Experts of a small language model.
Size: 12 layers, width 128, vocabulary 1031, 25.5M parameters.
Experts: 80 experts in each of 6 layers, 2 picks a token, a softmax router.
Training: a variant of Adam for the experts, 7767 steps.
Below are experts of layer 8 (counted from 0) of a mixture-of-experts language model. Rows are named router (the router's row for the expert), down (a neuron's output weights, with its number) and show model dimensions 0-63. Each number is 500 + 25 x the weight over its row's rms, rounded and kept within 0 to 999. Numbers have three digits each.
After each expert's rows: a language model's description of what the expert responds to. This comes from a sample of Wikipedia text that the model never trained on.

# expert 29
router:485503503530521569467520519546493489466509544421511530491498537528447541565469454501505494481503447475477499486499481501515523485537533514469501491519535496491520512491517473493468480512472501
down0:508514498516445507576505525492488487500491507466531514493494493508456561483499514532494507519522496523541452475522473499465513527485503429468488516476478471489522521520531504545492473484497472
down1:490521512536514529457450504470495481508509505494467498444535454495518496532480519498499503484529534518533467508521518517471482471525464494487559484452444467474515507510517459492509522515487516
down2:506521465489540507475543490479513521478545489536484572542440469497507537529485504526496491491508497501544484440511523474493519489477521487543493493484530523468465523522565512520472514542485512
down3:538515531504526524524490517528503484461500519457524551489506522522527524487446482514475552485499518526505528508531500525499512523510475542462466512511530459475499496503524533481471467478449516
down4:501457471504516492442467475499531538522465534506510488476445530463491464477514519481498490547463487453465535510480501536526501499513529498467509519521517487527514479548500477503487479469505454
down5:496507476480499526482513527482527512534525486502518489490539533495517459470496490524545483511492487500475486489517467490532492498519532523488501512489484531560533502537524503513486549496534512
down6:524516553505491525525513496502481512511476521536509478503531464506496538482472566567509490479495467462520453521475532506455515475509477499506479496533505510526467489507495517480481478474500506
down7:473492529501502527530508496494473512517495541524539471506493486471492576495465496545501496492518496499513525480499530474510496523494464447483517482472494472494492510542532545471482489469504464
down8:505517519502516509487516479554489527452485494507506487500458469442520521522530475521466458491509458487536504476510469499532493513476504470521511503513544496439502506518514525527474464497497502
down9:493526506486503467512497531495553517550497472495513522519516528514510469466519416478485505473490508515507539525472466575480523499510493466491480486580483527516492509481495511520515518486467520
down10:503494549480485495519475503533509534493490504488532528516538488530491481548476477504513466492482507499512482469510516519496520492528482505419516489500442514527454519535529519523520493503512496
down11:466501474498508502499489424569496467458503501500491531510490465487507527537473489491527468537521499505497519510500505499496462485521517504481501527493520456473510505526530442514534466520513509
down12:482556519462487530539461505456515471503488508514485482486511519507481547470565488516466486538486476495485556475515517554481513501484502497490524499520477498495504520487486509498514454540495485
down13:484483484542458508517464503503539512522547523485497499523484492495537538515512504485524510509522447464505492498514531504517512498540514503515477533491554524517483514541536540492497472489478501
down14:475500502487515470524478508508455526500515518486559525489486479488506481490534492493507534515485474465527497536544454475495537504534494483524497504482542480486486500513501472530494491484574463
Sports table cell endings. Word or number endings closing a cell in sports and results tables, mostly before a pipe: Game |, Years:, BUR;, US-A, C-up.

# expert 53
router:477528516511499552497531515519502454463552503462507503486499518518441529526474457476519498489503489495516506479491465508516532486540511510466516483529515467455530537484506503469506509507478487
down0:489502493534526489499519455489490475497526509503515503524511465523510480489439526433475466516514457487518468539488444504536508497514478496548529509498534495526481512482467472486489492534449489
down1:476519516506485462536476472492486472464488501525479497514507505476526481526506517506460532501480441497557445527547473479463517488534493507516485498537519470511481497473445495509499474490501521
down2:515443542503506487484506490463493495514475482478490514479537499481520521491510473463546508486505487513508502504480519501491520511506477509492505501506510486561466473485518513508444506495481486
down3:512556488533484512483483464511492480480495490471495546491471509500490526531510525449541525484515509518557516554478522488518491538516515492505509526479492523511460505452540509492550484516529477
down4:503471498497456481486562536495491445495459509544507507540483516488497498464470489521473469471526458492475471488462499481502485546549496446484494497513494484518504513499477515496532527559503503
down5:480494425482492469467506513455493497509496489546499525484535499487522498523448545538472519495470510529512496518493484503491481527555481500506510534485495465561501510504510506504507484473512473
down6:516526485494481512536523518473476497514497475477512472521524504534484511490490482517479510473479480480519494499553469497451528486540522535505527523491506514527528477540469522488477525404459543
down7:479509534499496516500484486463495512493545491473482508500475515489536513515548487529507517495464502524515516448478532498460477503505505530508481519526523507474509519481496480525510501492494498
down8:511473489501492489504515491513526473518520507480498494505524472507505496494492503495479506467533555473499514533493482494512510452492453497458540515528492473504435568539469511445539540518517484
down9:482531484520540490528498489525510494545474516464529498475514495468473481508468512516489463523502517493509498496531514531515500483451488535474505514452529590518539473487524470533476479510490519
down10:490510476519516517452507542493493517471480468533522494476471488528480498502476537473550530473437561517457446513473529498491509491489529506511524450488490490505502473483501493458476489447501492
down11:479488526476517526488509438534461488513498434517483494461505527462472500483501525504497500523511492482536459499456520470506526541488519513459474451500505497492514511546487489520493487493498488
down12:490475487484485522521518512503540527529460462473502499517492473471505489476495516492486469527467480560511520502529551470533539485496491480495517519479510513486456500520478483519489495529483482
down13:502479528509494536543511476553502521457517489502511481505481479503505493496518475488554467498523483493510448461491492471523453496530526488490500472459460529452502491493498516488530529486484491
down14:463537489495490509541530516494487495499456532513497468534477508535515479491518525502515479503515488471518498547525445437515514505477530525508480506553510551500486466512532469518463508469501559
Table row starts. Pipes, dashes and numbers opening a new table row or list line after a line break, such as | 9 |, | 1992-1993, and years 201x.

# expert 32
router:473519528523500544447503537521535476494534510436505510481495507513436551525458449495504517479517509478519487517491474493536501472516528485453496506509518467479534532496513462492515484526484484
down0:507541506520462491499496485473471486490485508488477503494470471506481501508533498495471504498462501461464512487514490514506552508487509442512489530497516523524533511515478470493523496512491473
down1:491480515547518507501488480500477528500469513514473516505495518474477538487527485531530535524503493499517539491503498519519489491469557485442533498480519478534522488508484496483526500493500510
down2:499533507508511463501547521483526509467497497528509515489487508493517497495496487489499440520470488449530498503491534521523528534456512516496503461504502470471472521484475509488482486464478544
down3:510529510498473500508499476516523495515457491525529513493497523518469522494470487515511497457447474503506501484499522501498518507494502477478477480468481499523480475492481569480515482470535474
down4:512499504468483489553483484517509515511469493509521486466500464519506496516467569505526504505487525489506459538491491484485511485513511517541480491505481520533539468437492506489494490531538525
down5:522470471533535454475532472486540544466508473511483504481493494472524494483487495474540542513468515507430518490468510489517529482507530496510512508518528501490509514501468506479523503525516506
down6:483483496471494473467489521500566525485545487467493480477531517523549504523512526508472533527478498534491473476475527561499500502533563504500502510486538507522494535480496504504484533481506446
down7:487504534502520515457497521503459501466493518543451500503497515465514491483495526527533510444496482520459531493538492508515508472497508496526479543534496535444488505513465514516479502496505509
down8:479485513483503511541500550451523497526473533490498489489549475543494486489521492539508515476483507512508465493467439478534481539499531495527530512484497525518493478481487507496439524474488472
down9:492524445490507509528482505529517498450513509532534509479499487442499540483510502450492478577518510510467499501538547512506498477483498536514512501482481514471488524510534504514549536510462517
down10:478502500481454490483491520531489483501464505503511509530466536470452510461519493487511498493521475517559463468438519492514466508511498492531475481487504511464502527532462501506473542507489511
down11:510474488519538503519490482499520523493494489498499514526430476501513491496473497536500475485515505497440489500441469479486497519448526500505483499509486495496486495553440496453493487526464506
down12:488496520489524514518500527501474502467500448503568487490555484512498533479516496506501490465514499528484522509473470472473528464520481525512530504485498497523466532498525468504453493484529545
down13:486494489520507496501452505548478480516497539483482483483510512513528508535490516499507483511514526456474532545466487481491479517499520466503525515517501484483531516513479514491521525549489528
down14:492523505542538524501472484476483489561495474488515527460475476542505517491506526500451540529541483467534554531425525505480490516520521498512508496491479519496544489486473495514506515524516502
List bullets and years. Line breaks and dash bullets starting list items like In office or Born, and final year digits in dates such as 1938.

# expert 45
router:503533504566504546481513529524523505444556512456495485484532500503437540532465463495510525503462480487485489478507495500498508496564543500473487500546503504445515538481486488473523511527474481
down0:501555498488502514501473529508509493495467509529466513495486527468507507478531538461519542507522519460493488511489523467478570455521495529525528508490511495526487494521494514474486533493502509
down1:512525523531496534484490522494499492516483486490480471514464526493453491506498489455533525495497496474478429480563439514516499509498484502515482508488530505459453479500502483478535463479503509
down2:493544447481480530541520514502498512528491525539525535483467490521519521467482493466525489515508486525496498524483474534488519487517555446497519529473516503520469482516497545489499553505454520
down3:501463495506480508553494464532536503448476495510543476478534472520469502516530522521497504543464524474522503493485495517474510507493525525521468493503545497479543535521515545507469463480490490
down4:502470546520521526515508531493500481499484483453498493504516463487534455504528493516532471532505490495516482560514480482510508500521453520562497473530491478474510444496492463477490531471537491
down5:461511506477501525507472438504491506485511516520510510456537477505496499493504493499527519475501499499538459490501492568525494487506483467523490512478498489536516450498468483508485493476498474
down6:505499497478499503462532493466445521552524518483518480492513492461532502499504490473480489483490486468514489446486492524531450498511449522505500536519480475526481506475510525520547487494534528
down7:494494492504480531477493474490469493523469506501495489507533501489495501497500478492535533479535463520493476474481481519494527508503508486477472495481470469544532455504503530516506522512510521
down8:503540486463480502479512515527489475499480485477517515535501509480532479495459537521483516447530517471472504516488473533513508523537521495513496464477503540505506525478491537518514481466479565
down9:529525522521522477549484498498493527476463489455437504497519493515475463535526506516546498523486554469498512530507506515469484516515492507541476531471499548454484485521504522472511524506480492
down10:486491496534488484496470512497471470483511517523508483481487452531498461515524471541460479521525541456516481504481458509476526518517554548471519546488481516518511495512480496489484521489505493
down11:491472549510476498512506530509463540490482481494514504484553531465470497479482494516520512518527480521518511517520481501489494484495471535494529494503461507521485491532496544528489520487544451
down12:486478446487521525520492479513460492533493492509473528478497509479519481497528525489493454487479482493522502522436479491477496509528479505447480465434509501495469499486509496478494496486532498
down13:512462550552486466498519541488468515500444519457497517506541485503501493476469550478493494509522512451505493535507490486480506497512507494483514491509477483522498476526509501493474491500584475
down14:489510493520507475526471492483439510484510517517522514484501494507534512473526507532493479483516509513509483562458536519489510489491528522499509515501494472538481485534506482491491503473494495
Institution and place names. Capitalized first pieces of institution and place names, such as Boston Col-lege, New York, Univers-ity, Athletic B-ilbao.

# expert 52
router:492511525521466532478535495539518477495539506448461502497524485529486511528439452488502521510481456467485502499484505493507500504509526518487527530531512485470510517508507453470476480502483448
down0:510519508488482499521525499471476495529508502528487532545489463462497481500481470487512519492468474468505469446487502537501517513537518502484506465534524485483555513542525498505519504492462495
down1:499471506509541462509502505507489491508544508508493476496488481462464474495472440493465493486519559515503507470478449497514526490464518496524484461502480498486513518561492504495538497499459509
down2:522515486467496523512520462497501519523492548547509513462497486514454525505485545498535533485480530506509548506508521512464508512426497495487464498520482485467464501482512543526498521478487547
down3:433485487504540507496472506521488458486535532500489444474493496491530529528471494533500477467523504474489488529499505478502544520495552479522500536512468508494490517565535526516509530489473494
down4:509475537504506476499541428516470482494499495508528497474462482487537494470477499482483524511531502495503468509486534523475503489498507509524503529515497463456430542539528522541484481548503471
down5:481504470533489525511495504516531520526516493470481529453495485489474497487503521472469504465453489527501516488530446507494525502496456536487522449524518499465483529501512479517548478510527481
down6:510513532461489502516476475518518477464513511509489501519521515529496500479503549502471571468486471500464508541484505474471479487531449509514466538451514490515534532493495514495486533499490487
down7:427474479516539488533507500546509499524496507497489508516483497447518506499478513510520468471482510477489509454489545498507486526468496491502471465491474489442488474444497486504522513492478501
down8:463448534427452536513488539506488490526491480476478541540505503495509478494518531502488495508474465494499492515531512503470503475549503466502473515499486517466488514482491508519526480468490496
down9:507543456527563492512512520455509473531485493494485501531521525485505525496509465565495496509490539474530468512523506505493502511528500542469510486529510495555501535469506498521512500484510496
down10:536494474478474507476499538489456511508527502492479448486498513545490485485487529480523501473524482509501557526469469447506550555523501512506508517530505502528515468457499522511499504493511468
down11:515508541483472517478490509519476531509458463528503478521511481482525506491530501471456490500510500530507504469497543478517505507467500449463508471517513495472463465479532454528514503478473488
down12:492512541552509497485513510542530530473481470561484483514489487484534531545474480508499499492485525524511511466500470517503472493470495544493493503509467509476477532503520508515509524547493504
down13:517445468487533511445483479509508503516504456490458507489496493532481516505477536485532490512513501510519502494535544513515524509506456496496508513504503514541473492514516499527510511476479502
down14:475548509492488512514479546536491522528486499520551513518515521472521471466460527475534499488474518532477512509515476494525491494472478486455536492507501484487517483514486473517549501487496459
Infobox colons, u, in. Colons after infobox field labels such as Summer (DST): or Density:, the letter u in foreign names, and the word in.

# expert 37
router:501522492542499525451539533543502453489521522440524497464536521510486529525448453479521514505513481458466486468492489477500505498508552531484500489496503475483513528505520446475501480508452475
down0:484470522510518524499556489462471480482423447501498450522465505489496470508486518529516513513496472513495470480495498541492505497492472520505505493519514475492467489501503524446478491547491521
down1:505485474489459514493496534490494494474516511488499523507511502498467531514543463538533541481526445509482484508518444480522500501470473521484514503509506533521487490496500475551497510491479500
down2:494522523524475476508497477473481491487515488496487524487534462502498495544484488502514486493463548530493451515537501495438469545526474507514518504478523469468481536480521523490487521518538485
down3:518500511501477545464504450533522514489492533506520500457514534538497453489474496461528496484514490474467487449512497558517507474499501433481544519488476531503513522516510494480483523497475501
down4:468534480539502515450543457464513512500479484452513503510472515510514474506542496523533552501497511476512461484530504519487508488470456515503479498451492506520519493466531543477470486472485480
down5:491487465454546508478486479483531502504490483508484495480502490547523491482527535527511495492472478501516499506498480479530488523515490502531517481514500517528508462537495454555525516514503482
down6:556507527515507466481485497463489488459495500486516497516543504509473505464451472472485541501456507481498500528514472517515486541511468500520477476503535498614473536477533511534477460496527483
down7:516505551568484504485499525504481532475514489502541481506465488487480522524529474501568489498482515484519529545454513532471488530531481502521514478511496525493475535531531493509484483507482479
down8:501521500481503514490498496470471461519521471562485473517442484472467490486510534492540475489532477542474475471480495513483496514502514545496535481539519484496459495520452518540497468511506489
down9:503487530537524489502549454470508514469492463510508475509507472482521536481471492478494521490513487515465460511459522515527521536513502472477498526461481529538498482509484511537467511479509511
down10:461543466525484493533467489500485501523509497459448509490531489536513546477480489523496502466487553466495488481466468432491489537512514539516536514478506539479514497484508501513542495496501506
down11:492514482473481491502484502517497503488452518523507536538496469483459504507522512452451467486472501551530506469505484522506494545456521511456537507473484525518488529480495521505495530526492528
down12:538551499522491474493463534419544504474510521519545460497518493477521490539486528525513517490516509511511524481494508518516504490562529510527546507479498516473534480505505486477527550515518494
down13:489473435473512502505476527506532481513478503486490512506487480487513459497533476508541497515484470539475469503486508494514534486520503515478504481554481493528507545444493505504539508507499514
down14:503493469521521498473488500503477533518508471521500503488489523543466490550510512515458491482471496517527517514483568501530497472475518511499465490511480524483546483498491484525461458465492498
Word-final before function words. Final pieces of nouns and endings in sports biographies, just before in, of, and or a space (head coach, bench, two-year contract).

# expert 58
router:476491538543507510475518539533490473474536503477521497487507505505475510552461470478530511497508460496472495507498488485527489489521566498509474505482549453470517527500519481479519475502465454
down0:470452475452464501524512526539516477518514500458487489529496495478509525482529507472464476500504472480551467474486488477524519472506471517529504517495507500505537554511500492487492568504492469
down1:511477478469505487517505449491488475496492474490480489476516492487525488496491479513532500483512503484464523476509499487542538482499511502509502519452542485513472503486469475530570471467519489
down2:490510470491480515490475490550496518526519506510472526518461472520462463448483512497542496509499484496489477492510509481483506522509503560487485472492479484492446483512525496465505559519534503
down3:520511497435468517520544494538516504501465515519527513504498485510500492505487515478490479465476505497488498482502486493494551494494473514520464482506465479508474489479517508481478527484499499
down4:520488514513497479540539462514512503474507519486528530485510508534503476499464493539511496507527489499497497570497528516461500467562508440468496531500477526504495526548527513516483489524481524
down5:536475486492542494478483528502509505495499518459483482484516492487539468495497478498438554487504497494541493494481478506483479500472524470483437504517498534519550473537553458529487493470490551
down6:455480487458508523490477498473498483443492501465565534471516485490505443471521491486528510494529514504547510449492523472557503521486476529492534510490483543493503514472534502549543514516504521
down7:535525500454497480537478493467507502517460504464513495494474511463541513482494491482477516481544488522518493507473504508533478501474492484543501518546524497445517521537486452470508456539448482
down8:517506516543486514492501534505492506520474474490494510488506509500432541500491491536502498493508570511442458485470524512478528486517493470549477521512487506469520495512496483428474530492481458
down9:445495470544478514513461508501475504500474481481505484497480507507515499490511472461552517496498524456507513520496528512489444502502482492491525535442517493569517483470458535517481482546502472
down10:504504563511506509485486516469491503475525516499479521489502484497501471466522451490505535490473498494520475486445496484481431519521463490545487519479476502532531500501477489492499499516487473
down11:530534535526521515527504533522528495508481454531523513470545513531454472544491474494494508516517480515501469520461514469480449474486491457457524500504538519490504483493496456479461469513494502
down12:505532467510524481459468516486484530502520502465519535514488506491502463478524526501473477486486447510508469536460505487447468520499474462524533532480449526502509509450470482502527496518463506
down13:522510517477528516524458507468534529473520504489500479524447498493478524511533529478454468560504445515525514494501533510522496527504532559479487518520459484505466482506507500497501523456474533
down14:512500464476535464524487510492493465515556506473497503498502499476450488475491504507466489464511503508498500460520521462503520473511530467471535515480500473528562481535507436507545511481485489
Latinate prefixes and stems. Prefixes and inner stems of Latinate words like pres, dis, res, dec, and the ap in perhaps.

# expert 20
router:489501527513496544486501524533501440469520511433508481472524533523471562524471473466521499493485471493492491484488497497531513474516538488470512498523518479479506519491541471450493465501457475
down0:459485435509500457534544496491473467504514473540487485522465528503488490516513474471505440519497480451470494482489508527525515492491537480464506495498526494502461507531526508544490525510499514
down1:513503491510492521507505483464491500509438537457489495538496501487506523529449526543531437465477545498519485483534560493486518553475498557471533466517523511531485488511496504522510486485540483
down2:501507468480505498508482467439494549509500485485517441493491507521509494521492538514489483456484540487509496507505512505463489497531517474553509535479528512558500477562461490503472476467523522
down3:504528505461534519550515480486483502522465481551503492513474503549443525487503491488479517462513488517536514500487494476484526493492491510541516485540478509519497476473477546509433513476473504
down4:515472504532491521468473514448448517487484528517499527537479518509516516508468528496455524497497467502465508439508484530516514525523507502506458505440477498507465508446495467513472512485535478
down5:537409525512528508468560487475515460532488530512502485467511539484526469517504499506502446492513543521488523475513505511495495464509475502473478519543531486521498481484481515499522517539503463
down6:473509472449533583533465491486468489501496514501511504473513514538525509516485549451491526430510507552519510505488536472480508489500449484521527512497488532501516500506498498463480463502471511
down7:495470535467509503520515480490535509517471512497486515490524504481485521528493526506472497494513497499469466506419504485503525511500465466509530476499455470521491499495492555548462444446492509
down8:524537517529493483506487495511494489469501457488493528504464488487510503446499509511519487494529539472492481522509479521474471516516530511504472486477479507503483538499518482516448491500519450
down9:513513524487491478452512515450510488491455514512547478493506538489459538508532523462507504518489498530521449499452467508468447484524470458529479469514470516519501495490496466499432482474492487
down10:459523526526477504506477464525520515532478490479527489528458474507473542482505488490502498453483488502482496477509518483476507500468452474499560471533467488554509515519492545502509508483496561
down11:493480513497500521495522475453503497440519516498489502506456470533516516549478527472495512504518523472492523488496536489483457463512507548519509464489475540550496497472491477478530500520510547
down12:510513528479518475479474475534479512483469484506467457526500505487576451502506515464469472501540483545483508517513506507487492524497499467487505475512522521486487490558525453519490496535516507
down13:472454509452543452477479488493468505525495548495458554485483466489474471518506493465504449488504577504506522473479507501503484513489528506508489522530513470499482507508494502486518507503491548
down14:477536520493507502506505529464545551507468539520507521496527508517535500494500523543482487532473510472464477505479517497495553523490480477516509507503504501564496545476471529539513468471533502
Adjective and nationality endings. Word-final suffixes with a trailing space, like -ian, -al, -ish, -er, finishing nationality adjectives such as Australian, Russian, Greek, American.

# expert 6
router:480514514551520556464533525515512477472538516452523504486526536520450495528447457497525517501497473488506492490520452475538513498525522516485528496521517515466524510494517459479498485490454483
down0:530524478494508502498509513482510446476482512473505482539489492499519468495507554508508500494478511506553497495485460494526507488516541514513490499514498505489466515480540516521492493507555511
down1:527552479488501522513508480448506514514482510510522511501494498554493495494483548497477489494483488526498532510490514533497480506446535478472552472471493523470506545496475483518454484505527519
down2:527504532523481517471506482466504474508541507514486478549487512519474497497529467497513491482528481518474528483511518499533507541514473471542513511485483519551482516469453505504519484518473495
down3:493492564456456485519522516518481488474500496505502530517489493488520490472476504496483501469553478537525507506462504487465550514486445551493500521457501467516525496551494511451495486519487432
down4:497510525471477537490453486478491526465502503458472513491502539506536546471541533513569536532467518485526493507513491480565484498514521531500507486506498528509484504468510465470530530482501494
down5:510478499495523480508483480495479473541511543514511463469493518464473523500555470503526501484550472469539510492532496514527492474463512484522520497509496531534559448490483448515546511448504479
down6:500532527500453524505493510495497471485433507486508520529468452461560476531517475460506484558512521487486511525490515517501492509544468503513503524471496487481479485484566518480499550540458484
down7:474489471515500466469483457497553495514527469552489482477520514488466535486483553486488473534519553457486508511513497511534505489514493537506500490481550471507522483518540502487516516510541505
down8:488511508509517484488456514478466492493497486508496464487484475502516475470487471473436549526486503490485481490509469491536513507447521495497529511526487512508492525474528547529551421518477478
down9:459497518494505483482525496520566504516482514475494513502534540493535513489527512482506474484490502486451528470472543491512455424533517490478465505495474466527485511485452526481529536488474527
down10:527511533560530513493450508472489522504537522496497478499476488464517500503414502470466501502547467470457485499539502508515474464481536520508474480495544499490484535511477506483502503471490490
down11:541523559493488491486507489527498483505475537507473472515515547515500516520516489537463485488460503500513499528482514511522502529532475493485500479513529470535517525508474484522486477505480510
down12:429439514494504493503513510485543495487506467525476478475528491566482491550487494529466490482480500519516534494502458518461489495521512506514532476511509453478498477501495533500497530523514475
down13:514455503499495529510517495521520493504540478486510519500545523533461469505495465515498513449512489528518496538496499453507505529490483511498485513478535513547492523509516481521514496506496492
down14:532492502501506508512555474497464497497555510528487486550508502461526496435503511496534499479480541472547472535495509475442489506499512515519482519487549524461523529532524469509510487511473521
Table cell separators. Pipe separators and line breaks between cells of numeric tables such as football league standings and election results, plus digits and semicolons in score lists.

# expert 51
router:478538510517514516479503545523477445477530516444533508506520528527465515531468482505521520496501465478524514480519462480524522479531548489476482486519509466438510521494513469475491493518468515
down0:502537505507511471468493527525478485534519508516513491493512502512527517493525471456503528511518489494483447532498494490525454535502493499492509484499522523466574517546491472518461553532538508
down1:527498488482498491522488502506484479452496483520528517466492485538531541517501510488519548491489493550496469514498525483445508475500444530446492512470506530504515499513474496507436488482504481
down2:489503468496456485514493529505527515527511480529444446479448472491525504511517532522502460503511514497502492473483529483461506531467490491523510494482485483473521554477513484516486496482513480
down3:562530501507503451467540474500551505486516518471500472508502484508494502514515474495527477499484514503508511453506525549516519508469526493500517478478499539505500518493543538486502449468543511
down4:522502496526525501497490505519522555480493485537480529488481481525507512478521527489499524515473486534551457519513512486447476458482481492495509460512505491509448559511503508515481508465491535
down5:493537506496516467508528488505500487515507505469549523513501525509445539482500444559526479510478544445500500480495531534521490495555544502507487518503528500532462452516498476522532505508482478
down6:488511482487487474527513505480525498492519452493512455470492466501528455551515498521426470453515505490528508506499496483468465479484485517503499523479544498520489514481458520524489538520522490
down7:483494536502523505523525523495470473469478491486501494458550526516491525508482550489506487464529484508512505488537498442473459513478505492505488480491457485491528538434554499505511544509504482
down8:484489452489544478526487488550494501479548495512513513441504505491540480487531516476532541509505530480532501482519480474520519532551480458480469486457521473493451505509549493516513469486526494
down9:467502514534525488482477516484539469495476452493508534527517495524471495514523491434485519505511516498534527534478498528538475546479474492460517544484474466505472504499517510494518452524492539
down10:515506508521462538522496518500528517497500455532481504487483510525505495502489503498503528495497540504474473527484486538461528468527530523518437521510544538515503477495487449477535520457491499
down11:486511488484484543480518502511496492428480511480436514482475508498511489490453535509494498549490495493497487499483507436527476497547495520506477508467555511530520501519513526453532476515479504
down12:489451499486487534487497511512521499526500525482486505509508473492494537516496471527520484505518509485494492537529471538497493501516471471486485560501509563463539526483483500476489524515537430
down13:538507503515478456510478530516522489512507444526516516485452526498491477534501489471479499495498495496527539494531545485522511525507523546467538480503506507494492508494553499488493476509469489
down14:465472534511481475481500519533502470511503490485543477482498532436551546521547536558449508479474505520489509481492527476502482514485470494559487476498478530531481516497498484486485517489474516
Central European name letters. Letters and accented bytes inside Hungarian, Slavic and other European names, such as Lász-l-ó, Taká-c-s, Akimov-n-a, Sri L-anka.

# expert 27
router:516517525543501528490542526541516474481536488504489503479520536530474508518440472498538512479507464501497466493498479480521496499541525506470512497506521482473522498479532448492516493520489485
down0:523467494513525485509509505489494475483485488480519450476571494500482464505554543474476489520503515517543493511536478483488541508510524492476477491481470481511508463505546495486455552468484521
down1:512487508552517454494480462491507494476527479516482524532567476515508493494518491530521494466520487479468497491492455476535500513489433519479465496492451488542534464506486505541526491511545531
down2:458486545472482523505466462495492495503488514453502492464510498496470501511511517501475466472485525482507478424464516494494492497495460485458489472462527442497506513507467525505502506508475464
down3:524492534510484485508514457484462512483483493476516495513477480505394509506505522528480485498508490485473493484518524502482486521515512478570504515541473490468433526492497486492488528508507496
down4:582488482499485504459486478502478497497492524496523525492535522499463481473494496493474485550490513484501517483527540495479494530503487497512505507566472517461442476498479494487508471546502473
down5:492517537523494511506527522500502500491502512500538514492497524509488519480490490505502496496519476523452517547514513501504488488473512530497523538536523534453516486478481505503451462517448487
down6:499523516512480518503472505539487540509511507500460483467486486526507475505508485486469487492481518497552515509473519531462496521588497507471463505533489494515511502506524497476477508490514489
down7:512503413560486494520493505476477498466500521483495483509475502504461550499496475458490522489525475511483482511490444499505515495513466539488472498490487522553461499516509500469472474474515477
down8:546503458490533505531445476510521471547485473488515501516476488550545500476510479531496478478491499502522503502508503483451492553527493471497509465495476492516501517503495541516512499565511506
down9:520528548527451495524512501491506533504497534503520497525484521482474520435485512513496508465472467474531473516483555492468493543468510521489522550485502501500525457501521528455479488478482481
down10:518471506520521441550524491521514496513524459494495505498524470501509481500492528509472477480451513498492478565532510486514542503521456510534485523500511524597492498486504517520494474507510510
down11:516471502472533503533465494499547440502486447492482522477525496530525494465493526480463478525504532507543482503505489514542507506473506470520532456516500480498510527527482497509498491497482462
down12:497499489482492495492500535449471545464519502489514468546498567476511522481515477508513480473512531509470486533500508479518492519487495500515486485470507504498496538487485476501535511490477523
down13:491520487508469501471477488469524516500440537506473502543467477463530497485501495506511463509482498499509537487512472493535487486446514532516498489483533471538520493482487500502525478470569507
down14:509483534469547516505494550494510515505494498478465484523508516525498509502505490572460500467533498502513497508532472510533505510452500484471465471511536499540477489534467510506538450495491520
Verbs, prepositions, dollar signs. Verb endings, copulas and prepositions before the next phrase, plus $ before amounts, such as is, was, liv-ing, of, $22,250.

# expert 61
router:494510526519516518477514523560494467483531521502485511484534502490494514552462459496514528501533457495476495524514501487545511462527531504489478522524542465435517525520525488463508497505478496
down0:511522510504450488518500488465442483478491490528483476501496552498527494509511478532482485530503498504529531471495534514546439519498504453537469485513483534457495489529506538489502529498512465
down1:513495463513590485524489471497505524530456498526501523523471462519499455496513529497489506486522533475485478497479538485554527492529503548520517474483503525489503515510496478496525500512506519
down2:476497443497535516542479458476536471496487491516484523488521523519490491505580497468498545503481517466500455532498494512510563508458485532491479485497526482516513506489501483528482501508508517
down3:442535492516535503521514475541531506509489500503470546518512519493528510526455483547519508542533460502502514451516503504469518522517535485447500492509539513512497507489480478531493515476528512
down4:531492526535486480508486532492509493506462518494538538508515465514469491508523492568481517505494536476510467518553525455510457509485511462494470529505487512501507475482495481524514500509515491
down5:535491437505463447537514479469524449455511489507475526522570505464500493509516487470496498480509479516506489479515509525544460491515496479528473445473518511469505451488478495506489546475457497
down6:465499434477518472490529493491481476492499504571494507531472455490500486492507481506495448502534473543520514559523531468508468512529513483470507456506522490491494517450472493531428515520494539
down7:477431479468502513529500526501477470501538488467496511531492503486524457480506460497482479489486524499502517489473499472475472456539459483488478504492504504539527431528501502509509512478473540
down8:512468475524509479482471469480477511483482514490476490518527479522494543519528468486508499513489517501516493541559494539504528513517573487493494475520480500488499513542514491474496521518548499
down9:489477482500543506512471492508475501491483522506499507459473532474513520521495559472506481509481495501541528515485503506517528536503528489485468518480444488455499490513491504494465503520515488
down10:552512503485476469487505546470502510486514424501516484505456483511516521500521538457480511510525507549524473487492511487478505508508485439489462515456496509498505457534473523533492493471492494
down11:508490458492444493539532512506474482500489491531560516523489523490505516486523516498440487510483506515498483510514495553529480512496488465487496501488486544474521477475492510516482519458432535
down12:530502565538488469513516485507514537505514460527537461517503521480469512525489512500501484447550517505500532513475520534566480470510481512485546533510483511494477537529482500477515493550554495
down13:484511499531485476516503471509498498499489504468559507505512498482497471486511485494513484467501529503517487493529467534527485480515534475491568496489489535509493476505485472441522522502532500
down14:504560520494443468521471484507469499552501499517506528506480523469518495459504507538490480497527513462536510490517509539551478492492493516481495475499541490484482537539514459493472517510507480
Latinate root syllables. Root syllables after prefixes in Latinate words, such as pos in supposed, fer in reference, clud, duc, vid, sec, fin.